config.toml
n_experts = 160
d_shared_expert = 192
balance_loss = 0.00933
balance_bias = false
vocab_size = 8192
norm = "rmsnorm"
init = "uniform"
optimizer = "muon_variant"
seq_len = 512
dataset = "wikipedia_en"
Below are experts of layer 5 (counted from 0) of a mixture-of-experts language model. Rows are named router (the router's row for the expert), down (a neuron's output weights, with its number) and show model dimensions 0-191. Each number is 500 + 40 x the weight over its row's rms, rounded and kept within 0 to 999. Numbers have three digits each.
After each expert's rows: "raises" lists some tokens whose logits its average output raises strongly, later layers aside. This comes from a sample of Wikipedia text that the model never trained on.

# expert 124
router:443476441495527433563557515509491473526518507542470494446403529440570548469421487450493564478497425533574514508462488530476541500451446439429425547454489537434482573515530543462564568543512420480471518507519509547559471491514476497457519509509462583514582508495469503565447567472549484473516513421530525445569517531419475488509541490553547509415557515506422510511478499478466514549537494505571552495436485474467503528457489432498467514542467501501446483527528501431466502525487473514519486557595533478533496496505511513490513466516521489443538547543499449516481446512488491517
down0:516472578529559505531453469510439509501544557499588529560507446519482506464486575551499492533497483526529482536529558471510486482462461491485458487522467390499557510475533497549523507492539459574533503582544437501463509465452489526523498505424463551468476455495483507507399494480493582487558534467533507495487505423479523467479495489558451490472435454528480458399554545460487541475531505507487488500494490416415589520492508517466481477462506493446508572464495504531445513556492545448438545510514489443447471545514498456435581539473508484503549504478554446580557555440543517465
down1:558567553538429522471479527490516564480424498473515519486515490488481475468559488532529492495556511497423433543466543470411395556570614493479536482550495481516458438532516495561466463511424547527479522468496542528444527525493429503476385489501507471503471516524491472441476482502485526512554526448464477492515509495459568506473450509480494514500486530548502482502434538507511507483484465458470487580547469459518464509543548481540495495439533518483439474441557589569493519478476591512502480571530502482478488495415536534464534482467573539478530532488561520410505461463541440456
raises: " their", " reach", " advance", "put", " each", " its"

# expert 106
router:486535482457401443569507460618531459507462435485491482434464477459491545465493495496494459448562439493569470469481459458490457509430543449518427524553471434489476519500533520590525496492522490491424495591509544527558486494527506512461498440448543522477529469500479457535445551498534497524559497481521514425544503502465507523586524531446505456423515545559455504445489509489522500461599444444511469507484510489501564489509558495499519453469447511488485554556540476455507509514497421508461533501533547460487473466502555567484540508503541487543512550497504462413479429470536466577
down0:529525535589570517443477498493496464465484501452425505480479489540562487483412506412419494458571524463431446579522533493474545528476488455472491466474538512465434401481473450471515531507493501434472537579474558496494477499528524481536484460464479467523515493496512542451537473482448458511558477522511492522468494499490521561399431522445520501542459498499546466556536521496454435499493542392510465442496476521493499459399544499510531509554443516564469444487527474490484505414522509468497532549467464542467444476468568459544499470519529459516492442540514490505457568549503549574
down1:550554493537438504474436435576468516543459419553549527510433497517428483494460504445464491489490462410568457420436488490478566490470492502526510540464476457439383479506509490496527525476455465492510520531506477526508499544514482462470519454508490492436558480470513464458519556393498446507499509505503546491487461512483524527528468484432537508479577405463529528467482568440503454521483518484498472535491541468419474465519494492488466416511527411482449521519524545561449574474501475523527479467454473561530519500437510393550487457470502498493470497506599472479476455544512461501
raises: " the", " his", " their", " a", " its", " an"

# expert 97
router:468478484443499477512498524558501447563519364534476494440505476462517481484470474490475458523512516499549494505538480421486548609494499498540429527416537534470445497542527513508472464516451501423453483530503611493486502514503539540528478496533454540497551463536520465570514524482512542489472487482487449429516476555515476522502493429473521482435490514506482523485545421476504528507494568483489594450441514520493411493587529563473570575521510482494519463590510401490491476565492466478510495503499518471512563484487522561556456523488522522490513518468436423465464530559551449549
down0:588505452470377545556526482484518486499521488530475496521521429530501575475507546507432548519570487485521537489592485454526542428508524496476472487474536580498515549560497500513544502446435552552466544530474534472499537491466506414503413439475509518476462465558479480471496462499523486509488520490511530477521492466529532411482473470532494525477407478526519448510545543517481504473516500506506548482516510412585472505575475533430417546511420488525438446493536475475495471503531440508505447473488498450522474534484473458517469519481580419465557586493476545508498588517552551508
down1:504499425530456460536552491492397479485481513404433485512524457443511475508513466528522444443494557571485507565519526485458432520428458482485545411517463448470510405515472518514552538481487518517557547468512538500519567532459543459466538458411486517511531553483525506532437433517467494465542502555487584517449464423464489583479510508480506511486511534523494470512476546485414528454514482467499452455522533457456512541501492497561511513449458520451524603505505500449517522544466486466482478406538493473481514436573542551446511485442562511491565509552514489518521462492559533525
raises: "=", "Awards", "Population", "Professional", " Science", "ological"

# expert 31
router:419434405514472499502429516542488439566506518478499554501497471536503556506493528512457502484492432506552633469493472557387481536465399521532464446514518514481460514529513526531461496475479479472455491493499561483525529550559492480484471467446495572450498470440519462503477487434451538484501541569495532433504434544439528557456528489428568527521486469540549528484508490457481510465572570418508494471535510562486510562549471514534492484524499556569464497544552472436512476500510437523514506538573505505501486477512533520531563565496513478468552477576504458458481551481490446510
down0:472478557424485455502535425530463493462491460545447519457593510493467521447506585510491489538561520595527457546540548490515471497553434546522501462568511507476483529548444445554512471466448510470507461467508497510432475544535512542553550501449511530465462440575500471460498434447518500483503463513501505502455502517504554491549499411476387507531602565568501563536475512439526523466523487479483487503567417485523438504532479528457459524483475522443514517516505532476396423523436470526487481551552578473493514539487522483510533496500547492576529495501482563473480488527540505528
down1:510491491505477593451517540506417480447526537548507480443449519504477537523524481555582504470476591498559511496551472451550489410591523597558515504495483445533416554540546490478479507428542508545475450528492480456475472427471571436498526493485558507512520581512487552553463477486505549509486515559522503511571499495441536496477479453479497578503546544566464457523442462539549541478517465436488539515527507514492387577513477493541434474502488474497514506488460536489558535490470492425494488503529459486517516477485486584445487492479552458470451490545461549475517544549467516538
raises: ".", ",", " at", " in", " for", " ("

# expert 114
router:506469441512483431549458471560507542522546466490503546449535549517506556503541477509457511399507509474482575498548535467433545501484499465550479428577553500454402471467587525510562536500586472475415485510522546477509498537506462530497482429522489536518522441479488430551494505438483525533549532512500468515547521523466480470498533476479524534498573544547491582539496490504474395491540535501540568476532490524501513560508484542550535503515481507486461529530584446454474451535489468471431544520459488534465507421520552566496534520565533459481602574528462532546464492477488499495
down0:456461551502452497486512541513528565545568506600515504495565495513553460536482537464536521526479470548496566511449493569381513488485529525476545459565514504536488463406541470478540526534526528457461563472472538467512542517451442506498493460532490559552489489509483445511389484481486496489438452466524468500500493509483529525527429546493482497533592457528558452500523490542549515521459473523465440548515526538461516486482451578521445526419512442406515481543549547414515506523462497482443455539478455459503510423500523553450531483521498492551482450503466571507523450575501450478
down1:542531533509472520442450549497493488546537531470493471580425554535543580540446483525410577446383511476525501441508449541529595531555458472510421578485487484512390502476457485426479500519506558471500495444537480526428502470498470461493545484548471478509472433460468513546462548457517525562558506424460472478560492449471538530469491479503482488456566463525459492480502508525508548515602503483580498521513506504548490519456478487451477431519513483488550480529469457479516490567513512585451532494529516463567569599488519502506533489492515497521514472468537477467505520504475491503
raises: " defense", " opinion", " offer"

# expert 78
router:487487498498544492548522448483431490520449495527462478492463515429545447442499492508485510457510461539511519466480463476545469545476522522503449502574481506456539592531516542555535581492547486502493514471503499509467412537584516484506542500481485563521581514489496488550522525459557490508510504420540512476540510566453509465434534424484512519506503555544442486438568456391440469482559494503549521537457470532453433540486513517460488576486442483491415473528534499519475557506440456474474537518581549483557586569551558534516552510496593497483562490528464474492473450526515507565
down0:502409464452540514458530526520497487510477426423482452447493550581531501452456461552490499455465434580467532397426504547503418502506517488503453453500507460531515503514486521491485524535503531476432488515509544521444448511536535543430482463481504494484553493516485427518552478467517598600447474493487504472418524471492591507540501449468575536515502488480457490559475549499484528458514471524478505474531483534477515458554471468500471458503466606448468464448560459509462504547497533468528462551543525553560509528498540527472480499502556548495543515452499610452559491532512529548
down1:473528500460513439504451515492502521540556450466516519513460542520481519562428507462456523493436442449502455416479509496468490528470524478517564497532440551543519509492530550534510461494439563564515511485487471521531540504477537554523431434480574460530524463529495524491441519544486462519489536458512533504538575504542523549513469472483539469523526518426523432445529523473464527521509539538512494467435472455514510517519546548515526562503420531521540454529510469543641513413515495443531466492484482496472565505465555479578516465468508443454376575520443559435516496542560440490
raises: " make", " have", " include", " reach", " begin", " appear"

# expert 24
router:455462496509484539535534579639467532460537492494508531418514526480484518456444513487492435460548498491472545465536493531479503496507509497547463533528431473448492414500581539580545517479500471384460532464581508499498502587547538475553446516504443563478514514463459514529461513530514510569484460438508527469549532485491552515485550420461538560458519510547469507512551480457457485474540553511541527433457477494557504478538553531490480567501503480541520555467513440495511496557502461491490533505576500442512543490538614556522497510465572512454478474539480448502429519514518482514
down1:470450526463552502494541489467466509544444480529442468543488495489481523494458553464471499533499511516492535459567458526454480506521462471459515474517486496472459539473503546476540488490559462447565526457569468461509444576555453532534524454572435504444463508607516508495492489481540462535549416469567497547445497501493519515553515468457508536463503486583493485521580518495592448498484440425452487553529514577478434495451512490499417539536552513480519564550511495489491560412484516449568492463486507542537494440503502425517515451527447442505478512563437536459604515530533487465
down2:473516475525519559454458512545444436573572526490529571511565462523529523550494518499540518555487537489458448508488529505537464539484475549511557512455489541477473482602494542542488496497447522525410443415463469482482486514385545536481513444423526474397477527569455556526483542488521459580488469539433490476493527503483544462532471468485456503513569538502507519513466569448493456497417488621484552502461487439549477531506442480515497486481524561441517508562516520529513475525523496451486422543501558543482518524469539476462490471560462458456497448454460493532486479488467476520
raises: " which", " the", " making", " whose"

# expert 22
router:461506448550460472552494547482501477483455524493492527455530456408563495473478440515513482502468454492499510516513445494448512563489460544481463528462533504435475430531513541502457516517545480423447516546502510510467458567544502516575469512514502539480501413451506446475489486448559498536517500430473472402499460495413518494475455434463535540530566511549529491505536451410497427468506555521517469428544605461535502510489498540545461573567460535519445492504482497457495517575500472510546540451515553476561546467538470601480449528534582518510540546514488465482544509564519528467
down0:525516560500549542522497552519499518516476574512510459471522528504502531538508582466431481508445419497464447516387477481500486490474520561477529426501509429520504630500506485496456474546509457487410536493490575520432441521495481457541476493475429494578474472574532485491484475504525486572456571475498537481476549497517570460516441414553486513499481461501546486524507476493557465509461504467491477499503493499578499540531451514469433504526485446503570498450515527529474601472515472531465531545428473570527489531516487489540474502525407538533532477540515558526394478515486453475
down1:511522521501514553478556525486480587514537507507573500465511512501545468479539524461521473564480370477462491474499461537495522486508496529504445441502574524478577487539473537477458498514503521542465539489466550540421520541400452523568456435533482359495543506444452466512491520500560490491463496484513537445485466503450474520455494518476494521507534545455557454415582432502544479489433527504573464510490487465494504494466487546471563523520542484516463463496534431523579450438471573514563557427495517501499539568506473564525506491498504545523546438476506473514471558513526518566
raises: " History", "ible", "shire", " Today"

# expert 65
router:418509465474516484533473505501454573561498528442455499470513460503525443483445490545459466489545514501495503463592484508474515494481512472497487486476480510446471534506516479493520501529591509503459470486502566533447493544486517493507428422501502519437608462490408448469448466509502507529595500503486495450574503539506453562488525493411554571457570530581489539503531491439498490478595552376458548453458533523470488572499534533512456513505538550511441552574507469433490471522474443540472469569525495458492528518511514552441476536470490485547490465471508478492461506531549434535
down0:500444495546513478479495493516453452436467498536495489523473473511466522529429542513466537433527521455476516534499484554505488519489514441512458524432527499547480487540459533464509439547548530490460499564537490471526587511522537502470525469504554480533470478465483559519492436446508529441535503602552444536512549444455516547569503578501563466466563534459450539580472437456558452533532513396505483446508532482508514473456600506540516511487520512571477446434469536529528502444498432478486478480518538539494465548522460507422467556460597507438489492494539530459523490396467453523
down1:569471480537469477418494498408557437465529522501475372460512508479428496505482459470443549502493518451522476523461457517502524539539438472563478497521477517599531476541559485520496406492450491553463501512440462508547460503528504468519546504510471425517481478468480501545564565516511439493490460552501464496465548510480552463569536516466475547491544495503444497479459537481592452545507483499517496457438476509505528536462503448446552520509497510535566401483535488490517583459512524486519490447469584515520549492455519505470545443453429499503476607507503477507444510418548514478
raises: " the", "s", " a", " \""

# expert 147
router:486496508515428487534482555575480523490541519468494472486484523497485534483441475517463460421483482454531501464510505513517442484516466538515454528522463474396521457508586526535530528494520457416454514438504523511490484442582534497532481531505503549496548464477493449539490548505558515525513439476505573525589536502438474503498564462425486536449539435562549521505532500437480467519583510483544561473497439505558511476555606551522549519533468512536494564472487447481457478591553472492502537494545506483550508416523590522484484505492540466487468498486544462514398499500589538556
down0:563485436505464544522581521534529469487494521444521564525513473508481505440507490477504489484550486456432492536546483537546497530523477525542579421433485520495521522504448493565581504437465480588450489506491514544570505544526469482542448480509486482515428469515507455535532455451423547483445436492497529517483551444503462455456516512486496501492492493582498442497461510540483444448500512529452437482519612479428465469475550581529528537609452455525448492505472487475509502493493489550584568466539515544391542443537513502523507553548488469514473545519575484547524480529516489477
down1:564481505514583545426494449420411538493551504471500488519454465460522463505504452542540487478562475555487559499522451501566479506529466529531523509555497501545554502475495465494506535528551531487501457513506517485477496570446519575563430480556461547493537545567462441445527458528441485561564483462523466508459452502510495480502463435495517546547555560490510482512535460514490555541513528533359500476533509520528502420514417522506438559565525511430516515469504502527543530502475495546410468463504530485522530512491510530533577468463478492566480489555420484469477527574505422480
raises: " other", " he", " she", " they", " that"

# expert 110
router:404455453408498457543510504546476465527451453508495549443566513465517452476463482470524433516512493473522486562514482435470545574467472424466469460439529551470469511503550520479457498507477490452527470567485545508468466515470530501621482452458438516467564417565472523535476531480524513471491425499473496479540475530413426531504488463414500518445548496508485493497516480434496517495501579488519534472445504461448448499590521574500506545500513493521511489556528487514437481559512492468461499507515514449531487447526507570501484560535552448449524518515411467465434454538523447534
down0:481572448414485534497423440439434544549581488474523551528489456494471501489424541500527492570485507485509509419503422565508525437542503507526505506550509524485427517500540454452513565498480525529418464488470491502462516447476458542522454477456468501464496521470542475505493517492515509546440429512572495536524535523530499551462466499453527475447534431530528501527489546540486525534503450554457453510531512439481519480544475504519593539540447457566455563472594478452490523419502491492418620554523477493459555494474473522520573495501457476505466459471526449522544514563501498488
down1:490535485509555432513492553556611470440546578486528481524437521466532527524489503471491443517497450479462542509507582498482477433524596468541540507564487496503534481511525544469453469493476457494511467461538487528537522548515574453468488460478509477449537634524487476535491480476480468457495457537478589493495548560477496563487502491435464530559463466479437557466436537451494468503469489534454400507533478528424530478459515487502558554431532546515561469491463438492518476478500408524549511534510514482394506461464526501529514488574579473515461511535532512502485458528478506465
raises: "=", "-", ",", "|", ".", " |"

# expert 23
router:424502537445489461530493490524516516529547462501463457465528523484497482476481505535430449535594454566538459477488535503501530568496516501550448481462522550467460488506539497508509546539477477453477517490583531439465502479509484502498491441525457490499516498527439468529499502460514546449516484468466444547504481561501468578521520463417493502522585516540469545534515418450456505499559581497512541455475539517496402525519501475476500517541468486537490471560508442507499530534536444460475515497511467412520570480579500551492439553474596480505535588581448461455391495555547410507
down0:461449486503521491480485498463454511515516465544476553507532409518526482406543476427470479496484523490550514507488433514527461565509488542492528454475457539525528504530487569504474498497429473509495595478548455511474468470537552425510527444504434483539543455454514515454528516518488500523466431477497517505556435513533517419575465451505500500522505457562485399430538488501452563470513528376477497515528508521490508435519477497539493498449398493562496469559521420445459563520615509506564494519579546488542517501459562524480473578525515524462528535469480532501567503486491515485
down1:545397551600514504490467443500509466479458484475471465563477438404548536497486561493439505528458552497528518579469447505479522541535568502556471485477561524484637432478504441530489481545519438466429546477491483525465575564516504500523454525501495468528531539540498552496456520493502500479485519571474509425499484465577485459451595498522483518514522477495506517481565533535453511482497516497572564506488480550573530539496502478457487501476542531482556525519474477562464453523458510533499476519508506472546450473509549554538500467448447555441526461545454440529562507446491526436
raises: "=", "The", "Ex", "|", "-", "As"

# expert 102
router:447504450500439432494468528541516463543496499453446513479504491501515490466439485535505455545546468503518512483543512510385443456454508511517464523541501518440427564510474549510500602576506489515451535458535529505457446559566445543504494452535496549489543462484485492560508489470538495476546479489429428558487564548458474490500575424468504492522520478494488531538516390425508456514510575483518536466457555486452482478585507407443488517538486591498516468521536488484495480525423478523523498516513512430479535494491505516514528552473551523517465543537450443506425512537533420559
down0:519522494502510513463461544534480455501455462513497556552493554522510447454510515511504537447503459441480458484471504525495487480510504455500454467552485535514507497562508438467497542498521478539441505604402434525468505518531500458545559483548522467533464444462487464501527491448479413510488509502462501519537450519487509438417539420569532535569537525481552536548539563500380457543520423444533643491506517481467453483495511510481525486486502499505499375519499523518458471488423526587486521492475530514520461557537514502493557497511448468457458439442513425532493452474484536539
down1:478605509516515570534535499467515490528545433459489542484475566497515483517549512486532484467457438505550502555501499574560439461502494474533485492525478423474573489571493499553511512506512433578515512479508458516536475519404466407522468470558575534449515469483569448586527530427486457515507466540537509479513512491528518505478495500459465541538500540439452457475457487509546553549560460500410516465527483510514529492444424492528462457484516495512451438450470477583501515523504517517466510549501471547486504493550512495467496452484462482349464594523510453448518439490477517496
raises: "-", " since", "–", " hold"

# expert 49
router:519486425418403475588503524561528506503489469459497471446426492477493465412484436540508479476554529459501505520483484487439470528460542517524402520491454559426464530524484512472509511530542505441449499548532528468537472526604504527569463463540454484461500447477480512558503560484442438502490460445469471511547530573516432493524511463530567533516526533503476461524494409461501499534538529514527534420546524526486528493506510514448493504491521549547503483529505505488416463515519498498488482531533516434464585487577474556575462520518503459575489562479481445495455505543507400530
down0:498520503581533574479492556501489446499441528543484491475497490423528503478426457484476542462472445523508593527556481506432451459433533426478532531585476422552511542533495471483504526494498495448516573577471475513501426583452456495557442518546471507519534432434513497456504519506548502537516511469592530535496517536468559498610458500491533480481507429488447479500500523518476506577471497375516497489460530478520477447455543468562422492480442546510505572512567518465499523503474475475520497529526488530448507583472454493520518481508462462493497497466554529490539521444539464524
down1:546504478480507415520516457479488511461520503493471581552605480465547538516415474506538528550481448499562466542444484438510508564523568491451503543529477496579432451506463546523507555520431502515484541477531480464507501512466504528530531497441494500513539467465440466536480541487481502543486586491508631481487496449504474504584513506437513505513449537544520548444509495550621567514495498515516479554497396498598543488467498512459561531497525459501435452539515517473518450475481477552507568496519516476505474525512449473527466506493474431530504521557541555463500540507556534578
raises: "-", "'", "=", "\n", "–"

# expert 150
router:502485528495434508535499548487465443525519520521454505408490489502506493456454510529452533486519433452526529519519511471485456538465548517539466483525517559505472549431515522550560501514533524451477517500570570493482484471481495504531454476455482546524552467558565470576439510513543552527470455473556450502620508558446458518443536454452588525447549512513493535453547522539464407487557507478481502474496553555564531547541440536494474468532573531553535408504514466498500500545489465537517452489539471427496507411465544575530535545570500471519506535546497527481429531530481446550
down0:537545459426474602513459544484488571454455492551491501481518489433586542575498527526476490418519549501538550525513506497526486517501523424452492540467491464483421495546457539527509492472574544450459554475516466508439433494507462456497574547539507501490558499445473472561538527509471521525450449478517543460484566471484535512501495549540464553550551584486486457525369493497471584540521487426487492473508561533463542512532562512481515575450533431490485496537460483478496511472490491544487504462481575471512518523550507444559491546507546567532528499542507527497463534484493430434
down1:475445479448449517490503464476555492501461500425448521491528491489535432559477501514468452540546513551525486547548587491552536535472464497554469430560506482469496477485520510509525482450468485555541431452484507486478449543509505520478496557523498456515589534436487459474457495582397511533519513482485476427503489512468522495476560519525610588482491540568530495473487456495466446571535536547555486476454473583552570449463442467433572456519462534489512449527445538482460544514458505478484522449458540560462522539525475526437456527498511537556462468488578510484483542556459498464
raises: "ty", "ties", " months", "hip", "ts", " years"

# expert 104
router:470445471500482497555453521491499509539474475472471491496496468523534521504484469589494517467559518539528541460543455583460523534532481499527471528524412501436487516532597515473491543500510509519519547465504558474568528589587468470530455477523506551510575473517537489523443551521468538520552425496496498437532470532514550499454552423472556543460524588556510528470469532413489495435612515524493601460465551577473508548588499491530485513497479514552511510508507470449455551515524517487488479490592549521451532512483586504477539566492498462440479532547525521455474491508477456526
down0:465443534470479385496455490522479460584496515479530576465552497515612481474422418460500527514441474499473495452427453494430514570517443473518489437531564544512529435513520445459462527551527513533527476563423528491561538482603501473560446482445473491460496542521518445568463524513545395485439551554496500489508434503468488539452527562512448492541458492495527419459534466487464520483502453550475496567500512526500572479590451525499535509495538474513516548541505483481527499537541500469519515506473529522446513490489543524541546515509499534494559562530485476492540493492505539511
down1:431506547465458480465571520443481514497527499513569454441473592559493547519481524473466488518483468481472536450471542562509533549562512458495452469534460476540551515475424516482415459500508578511518471542481482496532552547450506493442462530472494435466527525518461527499575483504484528505619517550416476528515461555441536480475530551550533547485531566439460523524547547496447564504524555533495508491535533527514549530454504515458574488470550493491504507474476520486480485518534533474511472515505392596536460438454522479517557432498449483613454561508477521465476522488542501526
raises: "ing", "ed", "y", "s", ".", "man"

# expert 44
router:465496411522487392523472543520500473585500452420451511483537450517516510467484432507474519462452484478511513419501424548488500493501491496496476485483483530434549511529513522510450503497505511522444561477498517600482492537539480502545459446525452519464486436469513435543422517515498454591506452508531498443529519489520500540493495489434505600494519508527541509450551453425467514551522522441481613461474602504453490536559494504522462474490487515553498550559554400465537551513486450466459502526458490477482530504479534534462495511525486524437578475575471490544500490542554430494
down0:544515417458540485482512539497473545485525470448496514554562525488486511458481499470536466607489528497588444471442420428527485527536448483420497469535499495547546455497529420509481588463480513492517534477507471565517420411502463563486477516556504479484442476503525511487526497494483527565493528436485473500462474443493514442452501459467477580454456484507467535512500515541434474486430515564533486435506463470565547467464534537473444531483570483458575503501591567498462474571516495500513475507383509483480519476562446510578494475543519502457543535482536500533481550547487493493
down1:498590518552501462528601428541515473456475498435511487485488514430513498456484545504502480423499529549465443498545530406549462563528452526540563490449488434524536526551444560521446469527484493483605417486544467508467448560464562446476554565500460515482446452537497402486527481543517515445503497451472515526492504529488546454544538554505471494493521489427438493526456483535497493510470525497524470503512492458466475548507572474479516572570457489453461562512471553477527541453512529484522479495516440560548505472499553479455487466554502544542559550551520426480524437500528526468
raises: "er", "a", "op"

# expert 43
router:402471453480395496506483514528532493480447474512471533438458459482499525417514430514512519522512483541604511412555443454464530526500439534569418519473443488482496476536497557566505544491467483495455471522542523535493429551518537506459504456484478493487525514415519549508462551440556526513466458548530472460547523477398526520522499471508501493488455529586444519485504484486471535539536469429496605500483529516456505481523455518524552484529462532494437485508562504471479543493396450460501543468524506458487542468524476559431478513494577533482512567543489487460515522539562454530
down1:509520539488440456499453506499556566523484544572501515509571447544508543535489629457535515558450460516495516470503451543565463521564425592506538525468543549514488516538580485513440503523499460552468529490488416486526503442524554416484538482499441480465508460528555499566496518536482532454495510545486516532468482548454539493511500519444487533486460488597419579561504497450585503514482515535481563472480499546535541514491458476522554482504509551486523527481428517533474498522447477460457503524465495426535456460547445491431471487534518523428484470500529545498560583514480555462
down2:493558572454538503508454462459448524467486501496489515522450536529543506563475445483541509465486511474484451458488456457468487428436537418562463528532494516540429549452484544529508632522463508497531518412515482478473479388477517535492422471491489509540497453599531500485493509444560509463545513490532462525574583560515555518555512505533492502478498519452451432481464460511520519501468446492520488487486503496500522471442521495491487443520537507565542455508533447542496581476473482466461427491527468414517466458502557597520488526484435453522477526457466456489557429527496492562
raises: ",", ":", " the", "ide", " and", " a"

# expert 156
router:416436483498453444559522505566528393500524430511488455415479482462568494491449472479511514429499461513570486470510490544461464525500505547582451477531496509503504502522501570526488504441513476551447453500503527495555436497500538465458522473489526575434525483480522503563464569529511490479511510413475493459552527527508532543538531528500512525458517583519463540479466505457463577481521478482493517438436478512552464551514514514519540556536427557551451494565530500477567520486441480506551537488573501450450568461473519604548429449509513522535533554545477445523483450549491492487
down0:543480508478509484518584569424491548421428428469502508527522486430508503531546515506513456514496486504487622484626493519509460526471498510417552471516508507505564477474579464475507504524511447471576536517457515494529552591552495487512489521508545517406510447450513501536468463480504446506500475560475521475524580577509530425509506482490519464533569442547486444487582463537508478504505554433540450493560517468469537478487495476462513486537483526466505473489504538533408533527474470443477528471460473468464496496450458472552490474551493554535581478510571479495491583524490466465
down1:536505463489495466570474491524557516545581493479534496485473532531371589433558480488511521534496470438477527476507466468530388491424523516561467508484506526508491503515540440450436426536557491543479468467591535463498552508538458511531517494483507482503432504440457439510514484474445442489437530536462537455497476481440489526540503551501524450538494539450512557448548474530442526543536530504560554514503484544521479434467489620488510592469544487501568421541551500514520478499489525523492548459494494482460494499492502565527496506477471523485465497507492374539525541465523530518
raises: " the", " a", " its", " they", " an", " he"

# expert 152
router:506523481453494448527530539512469512520582432476495475446489473446529479483442524522523502460471461599515525523475494505497498478456456522524442533523519445459521524532480605574524528500526523496458439536530589578498442562483513520558405500537415509501550463474482505511421579466524477545523464501553444434528551512499426549466541447474603518472516536497529544429537502467531430460571529497482481499480532512507492535582559457522574496587460510523517480515525473488483490534495485499471483595551547499492524439490557478500510483437544454561506499526488492479482429512504514515
down0:508559420505476464471484519566514498483491512511546557496567444572566477508443448503509501603483480504494467521504485590468547499512483519620463473528450548474484494556518438501511523528553517562570500445466464544528439534504482526525492497461486515491513529401495489428516524449465491466523515545556479475581517447464511478475570546481526462540493463467576480437527445490567445533477539505430457534543510477385513553494514505440513477500482512476486500502465527538544481526454489497546516496511529439499504449435556498512503506452580499486480538521535513494577477397480552444
down1:583545518519598589543539480423546529566547536437533489653492495528480580473501510452478484521488519536552570462481556499506577536544462526430482444448523525461550490578560476481513500570493480495526507435483536491529547477475495519528410493487464548495510517570524459547463570523540479426534536491490510474494495484555531525520412498564507496452467478499454470500465505530473570467518508481533525540548495504466518585465440477513478517511521455489482442543511408524526545539448451498530480596487535559501511498518508466482441460474511516489531512494484490537504506488485465507
raises: " have", " were", " are", " include", " like", "\n"

# expert 29
router:496476460480511504498466533499489517503503452446480565455509462522528478506469475560483529531535507549521568462554457453419509524425446568562498492481495538508488553529513474600492535531469428474537495515521554481537516559552472538494458489517493511504517498468568457529477488458569506454510477437496467414519486528503530470444558448500585492484501505596519453493522471444485469491482502491457502499518622557465439468532547540513438484486521541555458503602532497434524450539547420526512459594508594490460551500564513526496462511478554484543500528524559457445546477481499439538
down0:455560513562508518503496489501498578587513513489545559491481501478461509558545399536491526538452471491495470469483468513478514479484467450552486503541452502563500495549484479548456522435510499510484591479552553453454530535506500490538509514577469493424438457538495485481482526485481434503489483532492554437472478497472536495475497561476498467533488478580546476493478453554570505537579447511495554480488513470575544555553438606527435514490492575576521505493443613505526514527519468549482445460498472442569521555512546468524527513434525485498502469500478538501497547405574488556
down1:538524476478425548509525518581488454516467545563497502518490491517448502500524506435463514521418508485505479473518534400514418519503514525420547482510528528554427479502500422512571576541507536491521632558535515485532526519464541527515525549525483439458509468496482472461494449445462513478476513455515475508463486511537555466519515453473532545511481445470562579501486582519443539503517460530547477607544519541463472540474479568471499469463540447474588528419485508448550512476470487484495474526456566478482425498413532488522517469527598498523492536506499497520493479432503493436
raises: " by", " the", "s", " in", ":", " of"

# expert 119
router:434470472498475503513517580549462524459531479469491545433530509467454522437431454492510410485531501502489554447533494520450507490499505515570457501510414450440500439543535515568541512448529469426433542481580519489496519564562539520581435509473480525493499503471479484507478508501508509502472453456511538453532532493471489495469502430439556554452480507553502525519565458504460503473551516502498545458478437493561511473518553563527501569512482503529507537520531475486522518527484466487466532486594527373534538461537607563522521492513575498454474486553440397491441533522523485489
down0:496537385450464485492484485465466587488500490568533503436611433519486476491434497482484477496430504423522466548462532469445516473531523472514496505487451553542489536436457492466494519476523460540491509474432491504501490492503525545487503559463531544491531514535513522529537469516496553441537489486472484466567551490497541481503529521450456519472557495487518524491414521475504472520455527468530439400535521551548547466542471476550533441464528469507504518451442490473538418412497530392443445519458557501441432531473481533414539433474495538452567536482515496474467455422527497464
down1:509523464474529524573494537441528497532496587483494530501520472507481522511490505506501510469488448507479458450452497518551520466478534531417550500494547478507509478460515576489532524472522481514583487490537499419424531492524493509453620476482393559521429460561534491551475459526572537486456543471531503495498484422407502474541480482512518485508547471537542414453532472510435553541498526563474454543489521486496502559522494557525502464482441472484432435539424602550494533453454504477482555548468487514517541467563464496503484447499496499548560541481539497534573509581451537436
raises: " with", " while", " most", " including", " resulting", " others"